config = dict(
    num_key_value_heads=1,
    init_std_qkv=0.049,
    beta1=0.95,
)
Below are experts of layer 8 (counted from 0) of a mixture-of-experts language model. Rows are named router (the router's row for the expert), gate (a neuron's input weights, with its number), up (a neuron's input weights, with its number), down (a neuron's output weights, with its number) and show model dimensions 0-127. Each number is 500 + 50 x the weight over its row's rms, rounded and kept within 0 to 999. Numbers have three digits each.
Before each expert's rows: a language model's description of what the expert responds to. This comes from a sample of Wikipedia text that the model never trained on.

# expert 4
What it handles: Word-opening pieces of common nouns right after the, his or its, such as f(ans), cont(act), rec(ruited), dem(ographics).
router:547379531573558529520466408430554517508550482517615518503525512497541567526459511454485435581520453543550529489462502617495417548482479416505501434485549550496504483501424543475475472539468531529512486635465507405478510480469562431584462473385471532603454505383473521460504523389524462503478456471459492447429500475419548526506560463551547497533442519465468483498412541471516425479581
gate0:487476491455539417432413439520507478441568460527447547444406470468516525529504427494560532441567503425547558494440531509507433480579479381465574510536522522409489509493337433497420418525520532517496390494442535559455392528497596618529531425502489509535536398511463512510505540541426516500497460532479480464580400547469537428478489480453518520437539499529523490508531540526471488465471
up0:505440567513488449492557503451441465544517488541506589473463548436472514525499522534462452576465461411461386458526487421516519383437465505489480535469581470539455495618568458487498378498548520470494506409579504528597541452395537459440413500479448515393508506487522592478514481502525475397482463525493495510482517532505530527527462555611396557512556545494532520458383491495524456575484
down0:518494445469487554528508491453539504521483612461501500479511502524534503508539501501538541549493451539537440403628603538527531519463605453567589490480520448566540441486584468406593508554515454481503532533413511615477461535475544449481505588566497495541435641481528531460539429492512524496410535481432536540593437465453548483511595500572441464516480610557585481491485508517479546518513

# expert 0
What it handles: Final digits of years and numbers in tables and date ranges, plus capital acronym pieces, such as 202'1', P'FA', F'AR'C.
router:497419520438449548544526531524544557476488498464436544514507480575484505450519541426462440517533504545364509458416451501475564416478499561468465497544498387451490496557487583561520542508524422463478574585502442398519471427528476481496519479555490454442492464446355392538504465518537507426527601494469523538461482458530539520492448546554538479466580399431531489364470521473508494427531
gate0:558452491521479585473469433509555491448593511358501537508432435514411441451542537405524509473469460537411523466550508476413524398564569608503448470544512520509468603521448447414477488543412512553452524564540469500531511534523517479546406555479504575510489476492414430411493469458533449431508533550530489470501467487503479495438549484484515544485466580461524482521482593566422549393540
up0:587406445565524548498535494512588488535524503523430416455516520503538539519541493503506474533501471489547509463546490518572553475534509536494476487475571471402553532501564540449463538514512473568440591551498530526563409541477488613476456564447623518510502558568555435579554490520571484495484513404481401462520477500562521547492509507520550578371477493514537574415521558523511620388574
down0:556580437479431557505442584509529515513482576462603566397574503470489502505494452507548617536486510483500510508567539443453466538488463489528498494471532542457499499527549492480498450511378498516451541527474472538527430413512564557484510531433528511441418584476552462443546518484596506449506445531394382485562574478488473489470367551477441473532496543522529523455426640541583533473482

# expert 14
What it handles: Initial pieces of capitalized names and institutions, such as New, United, American, U.S., World, Air, Health.
router:513569546528583531513546455499479582452563451556445478526594518471510465397491476518520499507534523583401443457491487560606538560482530440490430524514478533501554489489511486478610541564510481481598547431459594529551497477474501645587507484519631502587459493427430420447464536523456557441584416501529443512472508505509544519467446439467541511504459511426509550524529505435520578525457
gate0:492441532545541533499482463414541490481558501629501611613536460409444509388495467495411534517511550469342552475585535518494501493505464476426533464522520568550539494502511468505457515472451529552473532459529560455539498483462473610541521543537564449509522570469511464462499513544354518469481490538471518479486583495528492460470393425516472531529411510414548474537445443459424558549463
up0:534525486547468465509550480494463491499526429536484510540546587462524509553609450481555497473517523406410495474576515557512468441509550433477539462451491538554409547535463454535578520393528522482436440469417501496613447559528529586630535408418424492552524518522479484491498483394505486408449404426422424546480520525546493472536463509431500546493430497453517559442471569472516569533538
down0:616518491588537569472457478457529470460559615530512547524504504438569571498473399548500507587499608498522470432481465558571495506536507457447494513498519490500483537490501482497469566514607476422581499540504531397534531589496380530388604490395447455479564494471435554525422579484552423524540511476474439512524517622521548551446507531544560459514486514512486501502540562473505480549486

# expert 15
What it handles: Commas after opening phrases in biographies and histories, as in In 1911, and as he braced for the fall, plus headings, periods and including/where.
router:550464466577476500507440465557470401389485489484493488593436486492454467530555525480487551464444495437590573496497546498440477418526491519493563504471565475527447493475498436467442519485448531456358464529571459509417506534511422536383442591467573500494468512519609517573460549575469534592526508429610448544507565548423492487499490485440546555459441548517571446565491529524478550548463
gate0:576516505504471474549561566530446465506512528449529486571513597434553466516556532476572525477457506607495502547461482382520461526489517541561585446508536380455413488559431552537480445502508542480544538479552496576474491520450518515440421576491565513504457579528538566452562636537559572452464415521569496489542539438443521455564546473511451486480475528482442543474397495525465584484610
up0:542504526479438538473464559472498461553533591394495515520524453519411537576402498520565496470644551465537456555494464567408396567504398493520511484579467498555467459420489499531555587526455544499517504472509412461493468493457509536567436417513591480519526564417507524543478436532552578492479482577566476528513544477489591439523501540571442457416511566541500502507418533516535508412513
down0:548525426515560601414533444543542557601535452552456572583550527537472512501473539567415530514403491399460514513462510491502472498554417495526392432513505551588452426540522467508505493490485519578509493559547494495507495389497477597516491576529486448429471477485447427538501547496507497425519485479441497504621540523629547435538466543517469387454424499505449541470507543560448511503450

# expert 21
What it handles: Plural and noun suffixes and subject pronouns, such as -itions, works, -ing in Track listing, plus it, they, she.
router:539535569417422481548526530493483447410559501529503491370532546535539464461465528456490489439543542464512487553489517557474513519466380486454468481445493581478500577462467541462489458496568463581442498442436563515529531499506649474601515526452446448446512556609505519540538503543460458570453489488460572543425498485521448515475492460626509529565572488577497395501545563440514411444527
gate0:361602504563527498501445493429574461422485445488465575523444461470476490468481490555463467451450507506487414502493507485435628450556540502570529553534488502482485436423412474483501459466496475520458471472432493469446495467558492464477407459501468421582560543528364462467517501481402485614466494446573593467454541492515475469534504514518430569521464429525595510533395498505471564522442
up0:520508586519495505526552558407467566499443519426553467498503549468501516460565579509609512519514566479581429509442447569444500535503557492513477445568452536512483429442523520532536453478508499467528455522540452432569545546502494459502540487439486533535515475509481527483507484540552474575558529481559488338549527522388575578556455566531496478422387586557452537566394584555484574551546
down0:529592465587556432646413469418526420427428449508520473460565538520501571458536426515658504485503484555578496507497508519542574517498500531508500579527400528517445590563486472574511469498492516493501508468442571537483524512566561367588526463479446506507520491469465431447563520511485474534504440473541528584506576522530475524437531496477453468611494448552532511453430472528539512505461

# expert 20
What it handles: Verb stems awaiting -ed, -ing or -ation, such as develop(ing), con-clud(ed), form, found, design, oper.
router:523528421524544498458380583424515517497475453498513459604457399556510461528463530510506501606467525498504385507482477534608420524455610541523542488525467521470577493533501547485543501491522487513497535400516470488465449382383475499496461504615432480512624467435454507550562502472474550516562562488514542477492465476534453570476429551503579513576567492521473561511525508514518458394543
gate0:474429460466397549499490518555471509490540507549514496511422530548501451522536485577539432547483434590481564557462416511566479431428641504556453503515535490492515629544556472508582477477512527447479441452482521546522476588468450550496471455513588451498640448518450556492473552432441555535501432425587533479503532446483494492558425537506525560533434526550552601500495577507428517440485
up0:563524541508410498507477577427481549593509492545436496496490511397476437552490449533445518521498517409417503477494542518464494467593456578484428504496465519447474492411547470432479485459516536481502472501449461435538552486405523647460447491518507538489570458501484524499435471536584544499395500385516455544446396437448489387617471465435549534580477477501539450479575459535545482521520
down0:506462563490501467473533442513543567501553533632501399452499380478501435508517420577416431476439520510473551537475466577584494472539524445483445595499512453557434574493582494475449596479546538486522483456529550457532588485480492606610454438495448415514434472544510494474493546456478495441489565492426511496506508554444491455581524604419459493480460466528585491483514465422470504544561

# expert 5
What it handles: Leading digits of years, dates, catalogue numbers and ISBNs in lists and infoboxes, as in 1964, 135600, (1960).
router:505436569503489536437426474510430462551441497472495578471485535543603483482548433546499460477487448503382495592492550434566510477495475452534430496487499515473564477453446459431563624568513488545526420404482490440551572474463562427466485483407465591527578567555566566471513472554496456545482472534466504572472463524591523454542597571443447443529506508442454561516508479484444569522427
gate0:564471559518412541547467537561536557445495477494466517465470478525451484478501489523390482548478421584526486438434569430475507546580468523524560531505448509510456502505640363494442502519462516493495535547486440459512505512516544534449445526444486510597386477489533522368489489462478528558494557437550415458487537466576530506376538550491543541498580440481562535438476503442361493480471
up0:449519429609513491512454466515505564477488463543564469428466459457638494513504501510531539476510592528451445484478528472461500455442480592508470354549510459458560550534442469431585594491483474538523504450460435567495425460448456496522528481462623437436564492557551421550439530519432474518483552446496504528502504518519523528619500486493608567613547490526468477610491510481505536445525
down0:537498530486513610488590467576494461406462444426457421520493453455467418515423487548500418431452496552515512433476487486458473553494513520603456522453561534496473525488417506477518455529442568423491509429513541555492513447556420536483490488464514439550580554538501536550468485474446469614451489457501413466439554534406459432614449473466527535542570505471572549524460526464486409588402

# expert 7
What it handles: Month names, time nouns and the digits of dates, as in early January, in time, in order, eleven years later.
router:438420495569532593598426463458517472534548520565446574422547496432579599565536593511582577537549512566398451471516520487420509492483469521579542486514494528397484529444502513466574508570549539494539494442483464503470467529568476532427596486567456491536603489528466515438414488508587465461426542511445513479500533471483514503474549516502486397514557462558490449431561417487531458439513
gate0:484478524510519535549461508489541572564519531461470639554472534499534495595533536541594549515488537510494483443444580495464438555458517490559558470404444569445427520504489394457529443522505517429540418411462513548594476450547393496432566516469462486613533454536517494429490558557484546467423509453551538601500558586510452532416510457487476461535472472594469483483421548516454515560532
up0:496530561562438460546481516568473496504506461449504493365472475488429459485494486585563452544421615393532478491524537512497457525478476492507528419490487485490464488546461493414473542514424397500584475503471517513458452526499378577477468444484516427506573496498497580481508473584601523571386543516459503548498510580445501541515437594503443523439426584599462516484441577469499509441559
down0:545556507466447485466497541519526453438525513481506442498494449548429511541552505565429466463381508501558500486522490493514396527548455458560571592484548445503498524491576446482570550532516485374473474507552500521464442511422475571612456479501465595573463516561464509517536371487505537449533543557487422567486407425456564532522489561458456476485589581477582491628487507447560476495450

# expert 12
What it handles: Lone spaces before numbers, en dashes in year ranges and hyphen-joined pieces, such as 1932–33, season-opener, a 2004.
router:542561529509480492524565530442524472444520560531603472463585456500513541493448541503539441641603425513495443511575493411529489528540497487533422458398550481504516459583523509613482496454564483550486556426486570517538548502463594465504507519583460493537473524455521498566449398449577547479470514528581583501514516546457552520551445507472392557548533500557444492531484458577477471385528
gate0:518498476464432535535524533467541459426524546525554516492639481590522484491449456512552470484480464485550488503497522496435487514469513461505542492489535548553457500539419476513451458488467446485343505587596526561509590559511583545470487495386506464535513503593523463552398363515469536558516414452523473536488455596439460520580544445522456496427450602542470564503501560447492547558443
up0:509477533487559455514457531562550475586530500373559512492388414450483474499514567445483489484521573524427466549541477623547428505434457575495544469532502511411538524461500557441597525515477541485532486429465500483366450513624424455503440538495510389443552478521519526458518575474529521536431489516473483518530456404534527425524533532585470435531516446498485484484434491490558503588582
down0:466497487462572559563558550468448450455454401481358533532494562491557566444520535510466537490445504518550492551542411486506556579432488543485497385465464498492496488390463422496514437508513464472589418492572573528518479414541480538448464506462472594452561478502631480482553474431465543505498539524457409492541472476532491426431500490430532447524438480515564525468455495625454461444532

# expert 17
What it handles: Endings of Latin species names and foreign surnames, like -ius, -ia, -idae, -ić, -ens, plus closing quotation marks.
router:493445531416438537559482482483436596572516551540553455507464492456439547502403476605559474455534582456478473515566451503520476557476572463531436504448442414484451497487439469467471439552497510466519482560426531484533594509436459457478539427431468462503570474501473533454398457544535493527466448561433492467483432429526386407552597513560458468512615422451487522492465536577532539515443
gate0:603491521467473449555508412518408460482484498461436534509520470446480531480470463591473498468473597436499559550547448415463519489515493513408390498536484478546527487592464387439453538339490512461525559426505360535437452437540442590496494474466532554534516531440473493525468488475465491500452549430509606447512473463608557491561542496527474508435550512540551428470491481475499498508559
up0:448519509459546430627528487506588459390491422510551505447528546503609514403480458476543483460457556494551432551497478520604501504528471454542494576438516525542464590599467489433503502454458390444580466453483537495471611520536447515541531507465466484525499487494500496475519446588409549482462542435486404578395506530491477622566569451518499564478461526495571499466459453523493482492494
down0:490468511510492484527483506507527483424491448548624491457472469504550569544462488504480499607506458576506485436450531481361487556556483487546679455526540529535496484487602565468566514475551525515507478529473482526446490474507555452605483571469583499520518417542446508520451576528446456524583506491468596488475422518555456560481469470499609526540527408454568528541533492393434408486500

# expert 11
What it handles: Directional words such as up, out, back, down, under, and middle or final word pieces like -al, -ing, -er.
router:455535430494539564586556453475484601609523508535571516476512426509485476468448419544556518416514461460494563504543517463458542497511558450616506498559436489486447449554494541514461564400503505455503495451488454547572487543493556476526502507496475468546517446482370585530543534482494396431557514469444446500384519453501565470508428531480516574454500547460466545441479458449568430358439
gate0:597498497546509483490543453417476458524490553521561411526511534531457532529446456562415544511503504480472543505552435509467523466530525485443442496544540559453390518527432441577461472529467502484455516437518403582494449633465546530484564421503525426457510577423510464540486541495420412579481544512532489525485529570483575423493388590396496599504525533583536431423495501447476523540510
up0:559533528596451562555535469540443482552534412513499473483495512587536559421458459534524557552509593487450581505490475458577519539495535421465552486480489592496453432491491618484387564511531512565544497519553579497512493484556456462468407447451505450505538598525514610467477452494469459505521378490546452491508531559541525510477425418474600512561624460448478531523505480549474535581479
down0:534526461526508543550624451503507545444505498536569526574459514435447470505381432513558569416483561507372519480485417547512538460512445491492392531491483582513487476451470587498491634410427496478373459551450515462619453555506511523485470438491436509484455465479452507508532503461492481471502501461505516425564492588502411504465428458573570456477485505542466471489449483389486505507491

# expert 8
What it handles: Opening letters of lowercase words in geographic or scientific description, such as s(outheast), c(orner), c(assava), re(defined).
router:477498458503516560434550546416538480618508456486444534432488482518399608591499408460576490559495501477496547457508532479528502535490512486493566475508558475479526454541581595487487477535463485455560407545469504516551513418599422447551506454590478415459534484524544498532496516424544448504469502442417456520645515497522453521530546524593471471473544376503540467514404439458488567457532
gate0:417477493510420513538425520474506465526623535574466473480523387492382523530567491513518482509459424525509573447468496549461534575533566508448551491526618466480465513464572517439515470496586467485505531522493474500478559503566428516523577498506453443504456500507465461549594497544559528457537560374516483561504594573577539482409499568521528523393408579555547523485580568470481507464475
up0:557578495562561602475491523413414484476454508506548448487556426481469476518567441445480529509552609525439538530422399509465525569584536467463495497566535459530516438454576434539523523588450495433440489497444423511592556499525530451490425553505499514540449508578482477453536503441481530577415503510502557363581518516487529512463501537383540504570506526473522550457527423439511419524474
down0:451454535454439418524558574467475512490546527559574531486459524515541441560505411425467492413474529526473529488514432486502536504475554576477447552430453448497507530517539506463514571485547416481444546476407503422487556527630458424383421501475488464611592509584501484555561513447481536416556520526550438491472446546517341499402501537514472448507486526465526447516508543540526526437522

# expert 1
What it handles: Word pieces containing d or D, often mid-word, plus suffixes like -ist, -ent, -ical, as in grand-d-aughter, touch-d-own.
router:468547480505540593445466555494548401533537466596471565458552529414418550488493553469420518499572453550509558435559431547525446543507510550528475478505466503501412484458527556643566519465569438542506526518543512499460523433522577486566387521482505468438536527537528532478482521550516460451525502509500436511589413466496564492408566588536427431529585546493479555449441436528537458404498
gate0:654526442534503508501543453588540459561502496488601492487534486475563543399576448514488478535514551571451412504439532523444443542473524505510491509586494467536433507539453469519567550391473560534439593491580501450456409486487506511470444538450518521490483568526434495449521644545499536492496552501562529531590468600506537536465526544593454493392434501503537569491516474531501468575556
up0:485588551550509574465490474489527445467532419531431444484442460456459527451548565520511517459604544537491549474392546464470402477446524553495548548581565521566532581499530474531471552468419494459523450481518501476521496490544620595529587490465516444544472518620543522504481557600616415493462537541481511541565454586536481491466605479475541518495493538522482417480397515482510415521498
down0:571496556477546504482463533473544474571523478405456476548420516487431441479486437577556458474514486534503507562427504389582417495584496533541471526605589521460485540474496514506522436478485497521501482507503521448544504583598522579426539522520574525470528425551457542429553482537478553502486447534454504513474477469437511564542493492461373573539492408522471550506524364604485638490519

# expert 16
What it handles: Single capital or lowercase letters opening a word, often after a bar, comma or quote, such as G(ross), W, bl(ame).
router:505552541442525499480537489509567567601475487459434471473510525421603572514399443514485561492471564471555436450447477447515536416552485488502442461599530499531534592469461544431482514484573440594497399486568555490583495519560546525579502551475538510487496481518431556498538440526530489474512544443468531458579500520558487582583492417464583519512593503466506559506656465506522473521580
gate0:474597559512540426533468505505550423441441567526373521551391569453517475524490514479498507499515486523470535454404541520524478533508505436554455626555459521453374588508574443578491539481521488482589453512474495522456594466569626575502555504513525513510429484455525442523469441540533551583556451467496495501552536578495547491559518478495511533586464576503506528579574472474467527450563
up0:490423532515564517485530423481483502522420502566565561455387527486544527461510513522515495501438496504469619508461501512603548362546548521563525506409451525565534470494511575523565456517515483490526467528476528543489414476499437407487544472481520378527638496471542480469511486475494486523488568551470507562491486453465517440447436462465555513398489486465499391449646512507445460610500
down0:438544525510512564498495470485537474506479495621566506481393492416495456469607488418567540523513521527440479466460425475475606506546485534578507518445520544404485423538482494371450457498573579565421539545502518581442505510489530423581514467494500513528419503501483558401593547515507527499503533516483538487480475508644485430496457536487556472421533532536448459483550520517492416403430

# expert 10
What it handles: Vowel-heavy inner pieces of foreign or Romance names and words, such as Lisb-o-a, Ant-io-chian, Sophist-i-pop, plus the word of.
router:490501483503491443464543519491498439487470460478469582417466433521418511491476434485520505509527550432408444407530571463479531529472510547528514486507538433563561489465483588537489390436447455529480505574514476450514451562484461537496504440525532497483411369378377587478465464418496550541478425532508449468422439435579479524562498534545449437561545605439507513519520512441550477553582
gate0:523464507533506472465510502491541447499591521586410428442434580518526525528510521492497497527445563553451511530561512564408505546571451560576561568465419485471537632553487530470568433474537497546478578436516523528426456585479524534482421476467592560549460510429374531448472488492444537502485366499597528437442444492505464503510494490506515509490588519452479564511538469556448593442521
up0:402419533535504557459578567564601485473474429544450487481472543448485490540508409520440510574541526494506535467537378459451441546502473528537530596483453378536537476513562489450483531459513491497553470518437479469445571582462534371487464510455504460498524442416461511487429562494566461480497470465575513537484537447560456481410535543394497511484462439547424557598516520453461594540472
down0:452527436556486539561475442495566580435558565470519454529472514472505480525475410576462545507497512543486485495496540517455523544494535460482441675441491530452475499507557477536503575409560477525490486554543525404455559528528480539494511565470450537526477411423512450503516487456505525525427454492497571472476406619507559502489554629512542403472443575597386535507509562443467580527531

# expert 18
What it handles: Consonant pieces inside names and words, such as Puc-c-inia, Sum-m-ary, Pinoc-ch-io, Vlad-im-ir.
router:528384515566497481487444521469460542572527500440546501448507450468463544573476631557468468519580494386456546461496458449492493522508509498403519535544510531587494403512472490538461554523517483403559626550495508566482460478565473461573564557557485491398438529548509593457509439504511459451438451556480533537579455461462566582426458561469513518533475502526408482484521507451502497613556
gate0:459523516460492468530410477453451482483489417529415461528515560557532541499488508434383531510520534430530525448528478549418451524514478586500420491518456367465372524458492419535537519574580521453528540495540540455476445616432575527477481548521489492495441434514484484506570403473562404515506402520519498544516459517510587459477485492581478467519467507518494625499481462485387515416460
up0:542479509544473540552508431497486565507438584593551447502491422423487537485542461588440431535484508520489469541390516444454403556539359525550467501494544478510458507560520454492536477529483477512603507418538597502420510478486540458522546522481518450623546510491534468473503475438472520521397487482517495592474436564570529456544427622410525418515520480521485570470530548534531446584507
down0:437528527461583547543541517502455453467488478532506486405509526474485538423496465492512557412501484563484535454543549436456548493532572533494462388464519574403534481531441472530522393493506545415496568518547451465437503497525498539487443530529495454434490516430521416528437318480506578514448474430484530442555472424587469463535551489566408419490511506514412520453543594543516541414528

# expert 6
What it handles: Inner syllables of proper names and foreign words, often after a capital, such as Copenh-ag-en, He-b-rew, L-ew-is.
router:526513552506528554415520549540544562573519451510471397430452533477608508531446540426515463484572469618536586517480462531518626541563556474503477451524529568486601447503619539468461446410594490551581601487494420502509451500505544522459548451540486437485487533538575457529521464487482484487404548559516517381484465482484538525400435522520541518522438474469513455471455439525513515500522
gate0:540567509517518488524507544520514432453532561509477513437503481459449544489559566528422549545524527508463595493437490487446602574586510499449447465528502432542542500572485478543453520533527580451449615517594509548536542518491516436393438451525598490472474588500600458510489580510435483555407541445478522566579456435519566443491490535494566494475518470545535574554496460559370496599524
up0:502587488420443533456484519529520524515527545521455388518451567470608506471419541486516492535486400575432591470546577498458599465564492536464578478466474511496649463462541474469453442519508537479478591492460531486585493488463504487519485522478513552461550618475565588533573548479506492571397445463442589549422561489521609509469509431466521483533508493478454460495450486493456500589498
down0:470608490507490511531538520450505459521541408480481517458444576526532456484493448528567510412474536502426522621449548529522497568525451481463475504556504480407561440565354483533464476548512613498447494532524474450441499489488477484574459453583488397486557483483516552495515543548497418644518464419473492533407554402596495504496519485623448520474537436467460493423486461511510495482468

# expert 9
What it handles: Short syllable pieces like in, it, ot, at inside longer words and names, as in p-in-ball, w-it-nessed, b-ot-anist.
router:515598404552494466534510547637516477508554509538556587476593586477544513529475500461546581488516516476485429537519473418484490529464491486571596427450503543575508541544521604474439500413446541498546533497470435444560470531499541432501484549600472451489489461377490417481499521442478447448471486509470464514436453451480527533513477526523428423591425507412445605515581462467538480477488
gate0:446575530530489451586482436617553446529533587516535560502476562523565467451537594462523560501387510480461517562484595459535537513537545544500599458496485498485453611602560489553516480542354539455501489496449511499530483530401573609489550469522431505485498587488497492510466536560523521538459473466452444534452491516500489459451546455472416464439347463464486502520488554469517486480470
up0:452426393490506591529479522457573518440564523562530537499505468535453465421499504501539497528611504456464494489530523591540430458484522538437472497540576474453602483479458491500484496617514490511542566380427437495502510505531456527493484602487568442511546548497318526532580573507505491394525458535445531484556520451546457448503449525488481531554535491527550513520454446584481542557397
down0:509511430549525479484474505498511513505505461491324433590487442427485532575532484538517392508573451560499536467467486545456442502444529489545440541516537511509516494646465493499548557498510484516446528540465566468515489604468549502552549601530512441512547591419436585524550486557405512500512495519522582529445498517561457576418500440538479597440525582531599469524547474537468551526443

# expert 22
What it handles: Connecting words joining clauses or verb phrases, such as and, to, for, with, but, would, and verb endings like -ed.
router:410553480540494445505499543495481574614493476434461446385527538607494433432560550591477429524507509456492493515495574523453504490450533394529405430504478561457525541517481483575442478568545546535612500506524583431481566487492576482473503580412560522476525435468442489517508545450552507430471512578532582443487496497444526519454572462541500475525486477570472593481509512439513545617463
gate0:491444547486511495505543554537373497594498477486520460460537527451452531505535572506522544595501475453454547426392429383392444524467489541484478482566408461461467533543554446473422401485450550525534394548502450577542417477520568576458481460468510545459463520489459515527480632435501434488447576493538526508501472573492517528496480545517607531502519419495544527573501413525499498496440
up0:468517375396514463510495481405531458420605499482393557489424534477486523581507561478548516559381514510507495479488438441529510448527414549491463484514542407610550499466484560506467468560523549496509416490547493469543424420539462427569471474439500453505494510513546517496559514519466427456487612524476499516608422516567512617461514490524511476475451477543507488516401563470526495416464
down0:483551530553596459509362484477534509514564470386488533427524580426624432453519563463568531486481530503449548506449514448452551486602474480491605496511431483464459468525464543488420451514544539457484498484485431542491537598506499561604463480493531430462510458469484548501458508539379481531531444508538469510480481574432565561475557501496558519506487467527514465449446404451544395429571

# expert 19
What it handles: Determiners starting noun phrases after prepositions or sentence starts, such as the, a, his, their, its, two.
router:534553523394501473530512477400509489538473571476500430439557481468523516570501554517489405445492521602546393488420485513475484529460602476478507561396475468511584469482544486494517444488503503502482503526468439522467403529542437422532537429523368566500522512502502462343579472580541481519564459515516534525586429456483469539522450527436496545517440473514553467413437481563577436492534
gate0:568500511449525499492503510427527503509454578509512516496512546433558469477441550530532427538435545553519506430487539439507543579508521491483617553458563431484447500442491392501507552491531544571412507553473522582475473571488427471510459342448521523573450579521509439482477513567496471509466478544459482442497608496553385444493433584435504478585445481516573503503550604596480512487436
up0:427490501596517508578474552544440400513604556469546556375452506472537551470456541523390445514454532508499476514434457498521478478488524542508540540498515398420553514510507478445560578493530541535553568538592424482458479557505485496516410418564479507481482492430506514479396485520490560424536412552548394459467520544479564498544553492405520445409556568539519575490542419486496469514471
down0:550471416460529528496519451427410500435494449549466450571444499549530483447482456449395568514480522510525531532482592632538554511461411474497363412564440500541513494494445523530511476455483481510457495506492506450452525484531516517444589559446541485413459441491478479560514442584529537578450554528439465429540482493562572454461421515553435518582467499504456467503457618532535540460609

# expert 3
What it handles: Opening parentheses, bare spaces, periods and digits after decimal points in tables, infoboxes and census or coordinate data, as in (age, 14.18.
router:530530594473467426497498495520557551521547494537513483506482554483578351517591517473460541503467414543485462503562481515526515563441385520396493554533480507543458442468482499446467542565565587471510483501438523546407547450482554581615542395485453518524518445517515492445466426408558517470571516472478463408428489524506424456476455502439429559533486541471486485493574461437404426493469
gate0:469458475444475623495511657505461524556512504514498523395422526448459537513460424486537508436501517526492504556494560543561438422482485540553534460435424381545492424545527455409471495477519500478558542485576501540472457527432513524592542468503434501478437478487569494598472391431530559531434477412492473427493527573518464409539457495516532515489513437537536463524466468503387544583491
up0:473490578541492464502469555533528512493534525465486499624435475476448496522543484464541503455522464472485465452540532423453513502471419461548535574437494533427570471557455480508546438425556409492516588500524473468536509454589446588477488440536462441567505460580559635462495552529466541395501466668495502584521529497571575490431415524518468571495528441538527508515607562537451501500515
down0:424453461403452508536488480483444503519429421491571613514391500463479524529504511409493470509542522477497508389515509436427534402475584539507537475555438550545510490508435435470579441445512514555535491502597512551548496499503545448403495587507547466450519473534524493482490494484480461497491483606480567393485490433404387440464501479422467534496464605550469501489566553492605482530550

# expert 13
What it handles: Pipes in table rows, hyphens opening infobox lines, and colons or semicolons that separate fields, as in - Spouse:, | 2552.
router:424491503537548452449546456486573481402451457509413544522509533529501570433469515431490521482481450482509527517529362500536472494467431543412450502500383600491538516558456541535443544531502456500567451475584540433533551486520529427468460482439409365490525549479490468490534513491548513529461436523477500498408483465620461510508380486472481416486415421573496455503478565482576480527570
gate0:444532452418514498538545448496544570503457585514422469492508549507543549555527505501521510507475511453539485497503463510521478504469448488440548490461523574573540441501507465582574435505409495439469406537494591492598459506470587494463533515405489466462554557585494555569548505461515475478467561462555582502491544653617523477510468477521446522475489509603608357495519567468500524587454
up0:554466524512503577516437444504488500535536481499469577553441432548516571554419524550506533453491456461539484579528512469471518523371507493527502542469527504391491567539473545604484510496450553459452519542425550460509535511473534463521467493491501549460449557481439593508651467500441675444578602464465529519558500434603436597482497509494520527558499458522483582525432499466472524508434
down0:493462455384483484518462528547569614511577537464505521587579471463502440526518455564544453504480404536514485544530457552532517421492505512498467487459522543526379457509522468467549479589466508539516426501585545455474521462563461548496433560423497538363505516445551448526460505467396375506486408464457558475485423392531532523509450482467495491534488540536438417591470548532492491434450

# expert 23
What it handles: Pieces containing h or H mid-word, as in Te-h-sil, ding-h-y, plus copulas was, were, is, been.
router:374509526515533474482516544522512519457579464402517481496474428579480564529516496459487508450581481550561465553628476465524467444591539467479482523557479510508512496495467487523484455449432479475530545375459378651556542457527501450497468506609534599445483495477476542601526515489557462494539493570483546530566501474507594557473386521501493426494548391528484450474552481518529480557509
gate0:443563502480527491536546526534452497518532494478441462529422422559469398565505524524473546531478457624478464494491501508470533581549574533518582580529453548501456513506560457607483414463483540480487482508498388678560534535533420549464419485485612500450392524515593446518580511475519515514503571478483424540522520540493466480516516487479524530419514423510621494463538491510473458571493
up0:480548552548538483465547549519416559561475405412502454414528469411455523458484501565502496496451464566477578518429519446541568435536528508501480494527513420440504498583644491588471466493447498546509574437495497511529556442363526469497554488399499611474459511524485497437471552443453488537436436462518559489556535564467517498514537547512418486504508482544396592497468527556501526394462
down0:512498551499488443409451430520565503430490549437527542485583565494469522595468596575476429465547518473519568432484530431486457480520481503559552453464496522505560458379465501457419460531505438458454514557457533427397514480457390525419536431504553541510430449470541459505550529614523541499473537451539484623481477487558467472515477444437417396475484502468512481489467435511518514573605